Experts of a small language model: 13 layers, a sigmoid router.
Below are experts of layer 2 (counted from 0) of a mixture-of-experts language model. Rows are named router (the router's row for the expert), up (a neuron's input weights, with its number), down (a neuron's output weights, with its number) and show model dimensions 32-63. Each number is 500 + 50 x the weight over its row's rms, rounded and kept within 0 to 999. Numbers have three digits each.
After each expert's rows: "comes before" lists some tokens at least twice as common just after its tokens as in all text; "mostly gets" lists some tokens that are sent to it at least half of the time. This comes from a sample of Wikipedia text that the model never trained on. Tokens count by the router's weight.

# expert 1
router:523495453490536403562452471493537483541482521411520541512418526454502461539520490496562446558554
up0:484485465504415524555496483603577510494576481420556479561547438483473311465502476505541529521416
down0:574499518537506471471466480555511501585474441509458419530517467440497492537480492488441577442567
up1:430484500527512572464499460522540476428540613394487558447431521505444548545490514480443442412499
down1:476470531419539477477452475524534556529500405566555509493526420522540454454541503496484576506526
up2:550540427446500393514418464521546448463466602567515432560449582520454491530569472539533430475592
down2:592411489550471500522558560513468486541499444498519381485570461500619498536562463576517494443557
up3:488483540511527408476407534560515526375622448486467516434455502531583417489450492525446455480626
down3:494527492495437458478462583494550419559597420526575476502528538549499553468551513526535487438415
up4:577492491400507542471476375576513476441592591548449543522455528456460587477500429439416506550461
down4:448459552548440445469492410503530528545464493421541536436496511459431450354439486415573462487501
up5:487507470447524409452600409519485490444451554455590439437553393515466535545433546506517433542444
down5:394504526473470445425456489450524508550481514568480504526426512491408470415495453502456533541567
up6:487489490469386453510487470490610491543513546464522610493558413536463425585563453486450471491570
down6:460528512584561521497489463402446540500531421540557543510437530412554499444522524493480560411500
up7:426488450488474458556533500502530476448524542544495510543405446476533470547504541482540442534553
down7:415468563462530522458506486483438511456533469511420492512401470491512552426476500524518474512416
up8:409520425555427508630496569440542409532491525467590479481536462510508489523533431535467481425534
down8:606543487557540541533492474509485467498522496476488458515458521505474501514480464411530410481486
up9:540542551487469531578476462444450507550470582481493452451528533533457576580568559431566592582470
down9:470596544453511408466443472558468520470448513593566504493466496506542503560482587483539582488600
up10:492543487475487505618414504576482550474612438498557511524576505531510505498567370537610470510529
down10:582496436471466451508484474555503422558529462541491473433525546531532463575523504574469533543514
up11:456557506504456578485488561451513468479428506456463465382422509503523401505504501532560454519456
down11:475545548475548479480410495470536594513534455555499551518511575476494484570469359555515449535582
up12:449508577518531578517532455506487441516555434530508472506596549398550448547493417493576452554478
down12:533515560487551456486492468459626600476552588524525488541472480492480536470450496481595485533524
up13:474535443489568482553535504446509599468545532436446491512452532583451514531512521517532490503403
down13:507550422460379587474400547507494521555530479445507552486579518536518546454551553465570476544542
up14:580552530438473550578428437494407447452498534389565480508500511487414431507494488558545494485559
down14:437478505492595517450455560508489508497504486595458494443524509622595543478566484530496483483394
up15:523465512515507515546449459500544416530533585574512598563473583508519515542435524543456501475419
down15:509480524542483484407545518515484536448448541511436504464563451492519555485473526524511517512511
up16:379582466494483465584521527484554547518556551438536467472574385537474534590511489505520533453478
down16:538510495538486533356511481456460480449566410514489500531542431455548457528481462491556382593536
up17:521461469534539491520426469496552463493491452526638546503456570549554536570498501517521441438546
down17:562432403498495484460557559414532612444535477448450606415533484453565488492537331465492443496479
up18:484472538444418452540386476505622513506502499450476556405503511381462503458488408464456451481456
down18:421518507447565513555508443519510401569530515424600438514529562542466492368462563566467500512494
up19:513545548505529452495487525504540378496489579476563531547451489530421352486442491514533474539418
down19:514497489452517528434503485525484533523496477429562365408477504543460492511543431591536502506480
up20:469463511470506554570461413428493523441447494526485578465474496459459475484486505459590472557536
down20:483468396562479500549506555466483467586527449520433515493487546478504560480475487561487493435548
up21:465494539538436520582360474472500563436572501491485534486554634456488502463427474538439516536507
down21:476536513546543454516461488386533443572533476510479537527556606391482458594622541390536399548567
up22:490491455531473395504511442532500503510485479508489433548580551500551451468487493534571517501534
down22:518577598462501444431491509411450551475474448378575523468530541552517481450452546627458512519554
up23:381489477520369521435513557482575457499554538472510512453561440410451535487505498566548552476505
down23:536437559496540474485496557599489553458440556454480517475392555538534557526448430462486484564489
up24:522506549443601489601406563529507465497443581506527583553386558530424570527563444474530453515561
down24:441588525570532463502578468413424448448559479509504562455469507497490595498446580416469451549525
up25:496624521433505388492553579527504434513526501511499501511352501491519468519584546556594511539554
down25:560488553617530434474534473479594502398536545415464451485527518540584381479488469510499507563566
up26:483548549470526479508592557475489479463422566443449603447465583537497482507460422475484458533432
down26:506467456466532460457469515577504582549467488467543554472553515454431437466532495518499550541495
up27:530536437568479490540440536498488455444475421455579503514512499440471521429594395437539480508582
down27:554588509633464487627506424456495442563450527507548504574499495407578487492483488546464611483479
up28:448521526456512613564450524508565522479496405516513460504508431481531494577483454478525377504461
down28:486465466532449503510547487533392454566655468564438463449556527489610432513550535476424496488550
comes before: " of", ",", " in", " to", ".", " and"
mostly gets: "ation", "ical", "ions", "ue", "ary", "age"

# expert 25
router:514491457590517443570481528412479465523551568454550514540472507511544488497550415448479461537452
up0:419465484581501403587391543583527524417565473448493397456529526475494526549535527544621516621431
down0:380455464494507484505595482540454593478500454451524506473454554529579560458431471566545530425496
up1:502430538468442575610485501393509510482467532409551511525511510530546480525530456435526455460473
down1:602482500508554444482492541498468453590436464585489539543478474508502545625454540400525494484516
up2:487539410597536470549567519519480531535592505477497583479508527466409552513534411487459498552476
down2:465552550565453501530533411425477545495564496463425485483468534454492452475487516486523580473539
up3:522482480550466495496437485467453512534483531572500438529404525559567463436491505546463450595486
down3:558565464557482458419480472527505626456466427500532423423543544463404482477508547552575503518452
up4:508489516552537523500496532497654433507471479403518457485376571462481572470428550511492525458453
down4:534421596501455434499520486472483507473523526539534504523512465535501530566506535508528478533463
up5:515508459473481419512572591448617453499519538548564447483470529500456483502599467573519513527449
down5:535534462499565536489491482545549613495500513496467465503507504497626446407504525495550584475479
up6:497482525517467476530453476468385455468431468415500532414428525596564514507592528450525472553534
down6:449515530514537551560608539502399471475571566514460470486510490515584564503447480529434501480532
up7:532515571496517572454543612559544492528444501404492542525553444429466424473573552433551513468401
down7:536453459508425522549465569416560532448465509547505447555518599494500541423474509520518551566514
up8:546503462492553476549557532508490397525459509496673493501460459466360524483496494577567509461547
down8:547473493567568547591436439495604489522502412454454492465511469498493397526525441445546350503449
up9:497480474494534563553480480383486453497519453512478511505486509450433548559522512448440578435508
down9:479515488453497478553492516478429427469479527548518566357486505430395519482527516535481505525414
up10:522490541540567419645561503516512516437449429478532469555522470431475415531479432437555435485526
down10:626544509569488411421563481487466508517370497522472529514634522492540512512522570470423477456585
up11:454489558452454498580424559387544547433477473488484586460524543471462529521493372500450445500445
down11:621559490521425518496461431511384538549558414464545540440508466481515488462497502494477441564531
up12:427559507529373513532487582532486460512558528521474473495492444527405472468451489456446409452469
down12:490483580547499517487532384558520440509584489570462583540529430513604469461574542498481503474412
up13:423475528479612559497492447598551566461519533375448481532548533490463446464483471602369449511566
down13:540456535464399460476486470476502576496590510545454565458545433533534441554487460512604477491495
up14:493551491554559559518464508496507445485575420420451442506404491509473483483543499527447552530554
down14:423486401609400434522444491615559504579531519576515602548463524485383418451514470439568541572502
up15:490494465508454511700464476402540456511474509488604537548443514475485519553492516505523505485496
down15:537494424446504398422496513429554533519661437566491474464588550486509553606479448483522509532493
up16:600585523497502494507515491485519445498602456428442461461479507427541463415501502488534477502462
down16:452392542471531547462493508506548438597460554453520549543488534491550512499546511424471459518473
up17:508447449540402370599409421487532404432501585550529440559425570548553460527479523512439480575497
down17:542528510499416452581473487524567536481545363487488412497457456509475494363493529451474448455511
up18:445495547573525556547544479455500384504529540465527520448487526444551443495443505456512524514478
down18:479441558451610418426499462468582536409535539494526599518468502481524558580515480515491458467562
up19:473454512486505419563473423409525389504523529541499572469439514539514493416525490473495536581479
down19:489465557538479540369470533430506522524524523491465509491516535491474485476488445544545434520538
up20:569549491472433511478515549544576465495492440434476438483462485561461512567466480588565488549484
down20:591572460533498560519508515497511520504472422467508430493540478499562541515522413503372587598497
up21:435443469521378498548466510486417418519501486466524453546549517603505535564643487531500681476547
down21:474472581478532560496446493492498491632470412378441544548484444495478501476458580483418465501544
up22:501444503512439431575436595463578452427446508427488526526530524502478480575556494531503510557439
down22:463504501527516457580503508590475441513514429462500458548476497570510558498500563529428577563486
up23:466539621517443470557499554468471442378553472493564568532462618578491455432407508461545459468441
down23:444543460474478534509617494518382523586545557530499504540465532477508428453474514479472409476448
up24:520482407591478513515556499544537532457435546451524491458454588617466437520563413422454469516509
down24:495486501564577475413436501448491488507577436421434478485522408529539386628539485528400445524520
up25:474524524494454499560520483510519487460500546463562504566456600611461501471419467398530496514467
down25:500523459510538479519490464422455508509422494364536493439506608571518563526525581553548482449478
up26:483573503501478544531451482470444488496454560460545490547542452573440405454551469484510532569532
down26:536487448513453511484518449552544410454517515461451546594577483475551541496486498464463514490577
up27:454487609504437567592461517502543502531508563478529555550459500563462399492455531498436520510520
down27:485530500500525517453594443545573592504437514594505367465484429508524530535426533543547564562463
up28:580496474434471547502391538500517498566367625545496535498539466421510447536480489478491494503399
down28:422530489476562521528468530490603464522494510552520509528533405512566521478436544452545514475499
comes before: " of", " in", ".", " to", " by", ":"
mostly gets: "ers", "ed", " se", " part", " team", " season"

# expert 6
router:466478514563582517533474540508480549464532541447524537471499500478456457542509405510511526484619
up0:422503446539471567527465523440452490555440548452600582470514529543439486608539488463403521511552
down0:580459506578547413556506481525491508457574444545481513490490450525499501422624479470570571411509
up1:526481570608492543502508496522518524523532475523480462470539515525429426527587556597444538455423
down1:450514475471513423535436561535515520533494477472525523518454530507509589560452440517516426501562
up2:459408409549485483489594513466489480526484532552463545513455505574496514422498500580520478442555
down2:474429632479471492472602455484471528439420506420501472486545426432524554581469537486481510391513
up3:503610557402569561592581506446432534511476435481471485554480566436563554566450463484445564437496
down3:483491436415445519492529486469521601533491500490409627346519575480528454462547607567520501493531
up4:535534552426453425534518589593495515558475429467534467536549500530426485448537505520494511508461
down4:563476470434520521465549530506534530535521582453555499532477419451516465406480520522505474431487
up5:462508406478512538538389459528554591526468424463571498510486436549451516528540427504502594437577
down5:564514538529543550469468506543526437535526452523417460506460474463427375563501549568513585470578
up6:487534438486527441592512549426524488555509584522553538350456634513445481541432502592527488568533
down6:427536507506541476483466403459493453514468410478477422479561429588562469444464539493531422512521
up7:480494501456529469550482465553486461559383442490475549546524482476407546458564502450499457466496
down7:609514458599580451475491498447534522455402499541455535451473537506423462489527507539426483504480
up8:514480519544485571467572456497464471398490490504478535482445563477509439538475535528451591533528
down8:553488461494572457551454530461512521544545521435464463475527426480463451429565467549626570458497
up9:379458491446530478509495483532501471453500480475521594505500500502417519532531498437475499529594
down9:538525442475489555540426517452482544421462563517518496453457470514533519568600517618533571482449
up10:521438618407494539413527476508521509481462512415538507499476500572578445570493562530486464480414
down10:574441480464479487443420518471523516514570402426531506560499518486529597464437451494462415489458
up11:454443527544476541564399470479461540511392608463536507521487601453436537501468447484441565547417
down11:474539450533506500497528544447513573456548478469527512484570489513437603480645540502493532475509
up12:485474573475409467560438589567519535492468550474532435497457541560432453573564454470470447485469
down12:438542457534489447543570474524470460540473439507503458456415482495556477497535513478533488469490
up13:540508569462591523595481574442493467489554451434484588429491504559471495445467510517456522494511
down13:499465588502492520414538545536531412508499553463514507489430543629598498509569555523478476437462
up14:544450490390553556514438531541496498450564440463512568435571494468626505510482489495514529543499
down14:544564440571536501501505541493497521456474495502450619530529459564518547464539549529446523547488
up15:419521494533549531543508495473451434456520479505534508418487591494588535432407509497412515459567
down15:514523509462529467473445490550539506496465449422502459584530532414419439540469499488551609544522
up16:491454581406491478526533476468535404455485489580538566442473554451500483554491429492500523541499
down16:498586570467521409435425523505474523515494450396579503512462455510459501536518549497447491556499
up17:453509553538518504508514603482567493468520436404480573550548418426517457471457502518473520472507
down17:621525496466382496529586449504500515453446483503515566516556462504581536421511434490506484567486
up18:465522502521455552546516579443600500540496524597441486443457455295517502520531369458454506510588
down18:470464498480581400430477555479545565482497466530602567569545469515458420441502476442573468512568
up19:470432541494486553530461514511497490481512484574511514480474480489498460399425541569497511601482
down19:529485544479563518521422450438475523474569512443482514468506603543560427556538493594439589508460
up20:518580477478537485536525480567469503438585542552570521459531386446505387519504380530476487515460
down20:604539503482595530533420500413540485649520482432450455451482514451509499556517453480531532581518
up21:570500492474454415533579572553494477502490514492494432480517431487551458477518519516533498584455
down21:630485486493590456500478454535446483474514452557479480551546530418464584543551493489483469549507
up22:435489478518559484484467490538450441493584526445513529511524591575391597537544540357496600540515
down22:590471493510607539416485508495536472532411459481565453415443496476450469462502502381530525545560
up23:510483589463348536612454605474467490437468538544510494439474583518538527429498526568556550445488
down23:403406534458623471478486523454533565429539553520456466469505486425592537512478552525518599485486
up24:505459546532509478512456636532457481476455535454476603461463509428585537538447425590470479512473
down24:542544479587538526506541425497531531580536448459561462465459454596424516485486512517554517495509
up25:548446536491385464471428516543556511514507528555446447490516539400472481500479509490484463461437
down25:491514481487485489581509431475464401593535529545426466507475494502480499521569476511625510483464
up26:457477612402422584503476552468491541419469544398552479475511454542483498520422449509492465442531
down26:540576477534380622489531485552500526545469411513430540458519484544533400485545516470629557436397
up27:579506469497556405501486565359505456507589524437518494478540486466557495492533439570516464519488
down27:436505606505430501550557538502522440598459512563522509468482495609498507422463567506440527360464
up28:484457515423533534480356431515483479429553554483562504534488548556502531547479519558538447516539
down28:422550482477425499535493415546503525524570464528538473487591547414499464492463531508563532503490
comes before: ",", ".", " of", " and", " in", " ("
mostly gets: "ers", "es", "ies", "ions", "les", "ings"

# expert 20
router:489537469563484451567493522428593513477553604413579480500418482461469414463547506427430548585543
up0:507525488452384487511563518544525462564572510487507571526555484476563562501595463507408466507425
down0:407499485479476457603481556530579469477547559477476515493387524393501460505551487442511454601483
up1:415443524478551522507455473566484475449467569515560518517526498372488506474445449486412438469502
down1:488519508443358479404516447458448469449550596499492486503580473556519457566513574514516534465512
up2:400518454532585495528409447455463514507516575466559460608561529505423516423544461467475555520497
down2:563536507578462420421420417573422502455509484537521443406505547589504446538524500476501483478490
up3:353464554501467502589461437433495515495485463583477512442496430553565589504591509463424484534584
down3:557524455533526480453475468491486530479498418552423529534458399479649548489527496477450657531470
up4:537501508487456493413499500482462506461558522523462454455556496434422513542552459512454579476493
down4:468501554411515486493562530499556541547468483584501510566573483486499494526534526452494574445444
up5:519523485563511537509444505456488492549437509463495496488528541518341451537479469514584606507520
down5:566533522521433526570468501505503454551464480532525532409497503554485366512443497509517519434495
up6:538611453481463492521568535532482453523505564432453550538433531450401541518447452427499468592514
down6:556498553459535489511492525553543535470488488580394477535511567475585471462480539489448579521527
up7:443487472545527473460543489584404513453562471501464466482512509401568491482613428446530524494551
down7:487473477509450477593488549471505580549465454435482547537524512458490458481542454516533457486522
up8:522556518537508500492554528499579538533449478569539496491523539509434460474445524438473487625598
down8:688475500545527439522509487499466520498445450565400529513465499543528497470500421436478505465444
up9:502424544512423621530443501477509451496464442466529521552479419409524525511439491528459526462453
down9:514620485516460519473536516514531541484520566544478525474546519501508465588591552475457464533519
up10:521486499503458557412490486638485480510477510479484510429443484469640475473420470560477411484470
down10:466532487524513442522496556418548536496551505555486496510470510521466632439575444404466607500491
up11:541579524455408441510542432380533422472448583439533472481527444489540536527504524482466587572551
down11:488480447549518541409405445535533524424435461488376464501489475475545570500464521532416550474475
up12:558468556546534513468486584536543525504475461634466530444470486444546546458492509500503473561492
down12:692522498550514523516511483480458531502438480492427556516465484581500473471488473414488485480461
up13:473537471418533517505441530498538475458499536515616492618444538468399518539520489542445590452567
down13:421543529567510489438435407451448547534557450455511497499513518455535476529502619402533601499544
up14:516519546475507535496498505511505501462626541441439531491390491397550439500402501438503476505560
down14:452498542515480483587524479513497464461462539486667512479478540526472564445565534445533431489485
up15:463443496547526563595514489464492396415545516491483522475510456556481514382505500436479474605603
down15:564566464617532510429449440489438507513448440511419491517496469459533554506525562502443571429494
up16:419498530533466453522482515478563477413555578463588498451428558513390544490527455507432479542463
down16:398562542489478436515572551474451410467488482588496475487364442556484466565542556471446523532482
up17:484506494477558464545566524397456482437534458454585548556482423527349507550554487435527514440512
down17:523467524488439516517511500507498497528505537413518410414397563466553554400474473493478463476476
up18:479428472519450501429478535464444494479476476497561531474455521665493485525493453642536453481478
down18:498492438545464552455509466473492481557598500487592511524506464504517514564490489536544494464488
up19:514467408488535489470493570527565511478527491420484482598502474478539434493492532545531536424548
down19:539522589464462425496443559556522519506499511581433535482574406510476583473593520450506549406554
up20:544577529472449492477515541484534495510592543520445583506460489436512508477549517548408389599485
down20:444453499523409511523453544541515435497502469489473557505481548542522457410490542458497628455521
up21:426429515506574568557466470556542409515471416478552494531486518640483476538457559442518522454485
down21:524446497464516491448422513472548516487539432491504581544543444449571529432526498535482521534449
up22:528449506573424455591553508514558486544414489488563430512551522475545445508470456521562516408625
down22:500493495430493540538497501465477485548500486401546551426468481559567467607549501398500435470559
up23:492468425540450599540440462471519488533543551570566556399482513499531510518543490441463389440576
down23:551449521457475535508539457589568503546509506570535567557514554444506408594494467575464349495436
up24:577401498499439487487570502571482464547469418470510528444471463484556496626493449465508426532526
down24:483586508543505542555525548464507509508518467403559444514485438538514492521543419511521480657483
up25:531497536458645520466479469434503519495631464467549585475506467418479504448593525539446511428538
down25:531537423499467614456489481435507540448570581435472480499486432436464496475485498549479514554546
up26:424423421498427561613450508430562468468456530524548533557557460529450509530427498457525491557563
down26:562463530498585395442525507467531511493465440383486589462428500566523512452502550464472585446466
up27:486419543505540511434552487514496551509591451453474536553629444565410468550509488515538533500440
down27:536508490566432497551443554458576532461491485568466549471479527510465491415559447418455502534479
up28:499421434450448557500533565536471532561530498519556461548445607523525407502565408528593578575407
down28:462435451480443506463470542447492564533475449603470518495450514491560419429508524574556506539551
comes before: " ", "\n", " —", " A", " \"", " D"
mostly gets: " (", " |", ";", "–", ")", "\""

# expert 10
router:518459440497548536458433509431562478530537572467520482465435495477494429496448467541483483599559
up0:519481511456573464496451505421599485558517465457469548428410485459424523512483490544532456457424
down0:496377471533405442567464532633465437510480473568389563585554437533514506518496516358495490492568
up1:460500517502405484467491564591499492415471524504488441434344530620532515593439497525502584432473
down1:521524447548492510478515520564438485458513467444481486539515439546579540503561411544483563539566
up2:410486556595572455594498497505591419488459513538524517484562407546458395585510486471552538476619
down2:484519526505533544439444458529520543501583411525495398446534530460529495482395513535556582574429
up3:585426542505442444556563508457521409534582467542490601483489572438524546580537454446421448459528
down3:416519541572571441497521445511520555513471526607589542504455411452493466569521480385458514502396
up4:537459494427485560514505454422438446485465522467562512550503549428418465523502475479489535487481
down4:524462428487442503542534580518496496530528552458530506440488551523472455459422565425509479481621
up5:444422538474494554465493600512494382456636501524537517538482400383559496499514510517465424462542
down5:401504502521468507479481493413495510518466496523470468517577462501591594514491592533554452495447
up6:477461410510477526484424468502494563589467483499470475470475525515554408546389470530433496609535
down6:406546557491506471573511635518469544452475383538438491529564489534429462524567492497583572469451
up7:534540551546579484475460501508464525489525531409499578478484484533418530504528532456557505586539
down7:482494492439476551487497433519533446485516433464554478554545569525459468550440530479495549428484
up8:461530418484562482575419549375601498544441555546506473492535562444508543533600448487482458486543
down8:505572572479439443520497527481513591429548455519501559509476485441426564442364535570513493439544
up9:482479515538498518535496554585429441441533527486508551507488557449612497427527439546475368473542
down9:388466559444566488561572592465547511472508496486511511577473507550408606440448554510582467492461
up10:510521511534521620403465484455523395500462576464567419521470421502516582506515504500486597446463
down10:456451492474529562459453532483517554490517445558540478569432508448551476458526562534444504609562
up11:539459509552538536503429460502489500439447515444525593539531520495403450597443464544460549539516
down11:492469500484544473509500482429534557507542493498609476479500543459516461450546421485535483537534
up12:461490567451455412490399579537587512530530580530617565444463503361416511511540503552496450506472
down12:495463521425465524512552474551426467435441499607551440455524595588497504483437554500451508548440
up13:516533518458476558400463516561560489411472487443498457592456503463347519477544494520542516535559
down13:488512504469499477410450521587557486452574431479432522398544500465544513527446553488526578509535
up14:489492527452538521512432513476556487500596566473645496531400606586500455470495529564515477517402
down14:492528489506439346497539471484429550556446516519486516454552419472509547470472550541543487460537
up15:532441523510454510490562524543554582482583458430449481527550575514478485604460476508489473538507
down15:459450424531447506429370523462550459524570463583525501567519554510450531469511522557623504534529
up16:488447586509543540520560524441504562404489472535463483479487547401510477459414546547414519541473
down16:505585505532508528482518458500530617546480493562590526500516468463444471554517470559507499460468
up17:426496379579534489532481481503588495582478531545557461512423529504478493450435473538527513556503
down17:549520562608560476482462427520517526417572432423510424477542523506585511472532543420577429438546
up18:418485560461538575507454552484565474467493426482570452506498468429391518471477545575474474518501
down18:533514450529488412471488488362421497493500492510517482466570542484486559601538424425559486492500
up19:443479486443536545521474465542577405462501494536527461468441533445474481468490396463541493551580
down19:515501605417516518464489457408460524581521502467477527556557459540558552505449523472587519418588
up20:531535505507509636536390545503535454510412441456572538513520469474518448440465504506531481434587
down20:529478532487447499486429508473422440441512506475428467457570510589616469494498418444482489472518
up21:494534509474575485438474488505602473519516520432557568452456491562529509481469478500473551526515
down21:507442380473495503400521516450429513508531514460470524568420463458554497501466494469408491527525
up22:464485519487489518490529516530518485498527497533521485536449463595489476468425504488463462440480
down22:541488462442462499538399611484536528546515513562543524475471580458577485474473481587368514489434
up23:546597514443500527494543491540505510562555609450508549554466482405541454513461464551439483527598
down23:506430521519466419459517500444591461565502555485429544437552492471487536402525504468395509537592
up24:504585454475394568526546507473542495476505470476518485503463448480438547521563476466382468466563
down24:428479483511515471469565502466547481429549395495468482491509471476621567554461489565443519545482
up25:515424588483537465449503449563437600572468429495507482498395502450522481439529400540515536526458
down25:517583529547509555667529490545510581474486551551469484426461458504524462406478536544542500542432
up26:519491501441559545538473561495461460370541558527563494451459577546590457483497508447547421478514
down26:457519393495461498531503452515530591371453583491563447461392556440561468563526535522423517536614
up27:520413492534443500476454564534563448448395469510585540411548459555558475518508511540519418424477
down27:516520507518516565535519494456573492594541437458515505522440503484486544424560517482523459469428
up28:487437468413532529455521501492509486522479569446459561543539534459506561560489403418456433501584
down28:556510471532504501443517532462517520519503374465583432453539415580489462484496583469563610505433
comes before: " ", ",", " (", " —", "'", " S"
mostly gets: " /", "ina", "ta", "ating", "ma", "co"

# expert 18
router:494502489529536461518458493475578415500513581398494488472491479485488394500539473482519549508525
up0:522467545524461570446535498549506393560409504454531517501473692442506494457517515489489478454408
down0:534533460362552466450543547440517543476603513494545460479426421541578454465531494474547523426479
up1:549524542476503496511536469504520576584490443442436441520480589437510527506458496551483520434525
down1:560519488433542450458497578484569599512539554527554461442482522500554453562511424469540410438506
up2:506377446501527432554525499486621503463452511492533585494443563540534560502507460606532477511464
down2:521540527487518422540390522533523515490540489418589462352559474554467561479480500463528542445488
up3:519396457466405504521424536483433482477460424541504517593449509484528348561513506595499515492531
down3:565458448500545513462551520527468466531553520522452478530459429538575572508534486452530472520432
up4:524535438547493549482518528417525402467425559486543523463457472541459491448460492491439417507459
down4:612520478419482455402478389456540479498608543505495410572553505465492535543525549386534365539499
up5:519581535510520455503589513496417398559573542451498480506463493417467354450493448506495491558487
down5:552440579429484488487544465496445516474483507592480465655374478441473450449457505579393420594447
up6:517360571480454532566534439354538459488495431546571493510540542462465501588479454468431500461499
down6:455521404499576510423440497562491463489473516417452545492526378572610520432530494503609550444493
up7:549429553385534493512542448530469518453579491517504460592442440471534505565433500432436462483454
down7:532550477556547490509473502532531589530471475490435466418475484437504548493456525495501578462499
up8:528538490516519457554533464490550373558590553530513482641485469426419483445452505465508548549473
down8:406430537449493549502500527462422537497408454507437522575494522473533433530557487517457460532492
up9:511586533447447510509494567525455478509500570504548548451451523612460601518541493473445428590496
down9:555490508481449502521546525454554481503549534550506416427429421438422516472506497505543361509416
up10:569620449508568421496528516495499392481606566377531504525423464473469424484525509489475447555495
down10:534495509469512471449515441502540493448549477551485404583546500460471566462468609487484501546476
up11:465591436394537528445532520504518525426688554442512512459535503538519469453516469446443397562487
down11:540462455475485466499556441447442508531483484497478505443591446470482616570643532492507488486433
up12:507482525458530483501556453570573515480488410574436487426502455491498481506469566559473555561580
down12:472461516583549533498579588413387524532457563494511469514466592493529514450497418572472444415495
up13:499462459471461638463479497440576550557356491503502513516514460467563600462543564509535473508500
down13:459534428518525491386514490448439463509522478456463476500608370425518517467615558443513495445491
up14:482450523606521472499455431508450490484501480540519400568523549482501512538488508455452598507533
down14:536526418505481474564486487555592521517507516508554498337466547542517482403461492561484587528542
up15:422554468532505594463573548534523451448464501453536551468535457552526547436450501483454451553500
down15:566478519449582462513511474567545478476529470431533513454473538410614456486519489468503485515532
up16:529573547434444477493544452493438531510471417478477500532452571397499464530577479520518558447489
down16:578563521555498503417442560502650523491544519551489459475537474613464511514561470470530555495517
up17:469477492566465501522440473487511569509418449462487544569555604437468536525510426496461467529546
down17:498550554488432458512571508580459488441481541515482526535451582488409513598422588439504506549511
up18:521558454473496559512447496486567375520503545604538501508458572526469492536397525563480510562421
down18:486536528621477642483466474527498445532486479468421540506455436540445397422522538409451479526478
up19:497466412534469531522507506561643368547490520504428507521468466460497366499406484488531467520454
down19:573531516497575489436636446535388522612474407582454461634455441536548462506480482507501476503485
up20:506485536561469449553597496378412460405558521479497461446523530582325537504520537559483516455573
down20:489553547549495477420550527490545419410569498458532470503550462554470580537519537589553488401521
up21:453452492502534494445372507533501466603539415539463500418559487513510438455562575405481578488506
down21:474526466530538487470531481446524501510483436540481506355551508537517469414550527501476563406500
up22:561436580544443476470564527367507439427517588484486489464435516522374433595474498530455566484461
down22:528569512515502474399555471540591431414576504489542471559569530503497565524464562524541543462541
up23:447493535511450479490525555502612450485452532368460551437528541570453513509548431466506563484587
down23:467582498475530443452445539426520546535518471539497503473520527528502384402505514492490546468574
up24:446419523489498491533508534476582507462506434448490506508550404466488535555432494512585545467496
down24:484468542498546361403524487481556498518551441498473476537428506510515465484463477432607499575527
up25:475591574527381462534450554485501560535435464489491550419528432482590504422482550495619517528466
down25:548496422524520496516431474460526444569541359546505478423539448394488497531523416560412518497512
up26:519549562464465436587423474509404505447668490533494501487493467535494510523560455617529546494508
down26:469520441478471489562525457599502544478550402437464537447410496539488466537487512492523567457523
up27:469397589518513481459513437508531542437631489454471465463516512425531562512476511641501550488426
down27:475550439495540491546375530481509577502499433525471466486386558441571480470418553432613613527484
up28:494608451574541466506579481533402390519477479502512493519420455552439571429473546443564515524502
down28:444490537556517539476515451451439517475605484506432491573582447455445486471505556595461530494467
comes before: "0", " |", "9", "8", "5", "7"
mostly gets: "6", "7", "0", "2", "1", "4"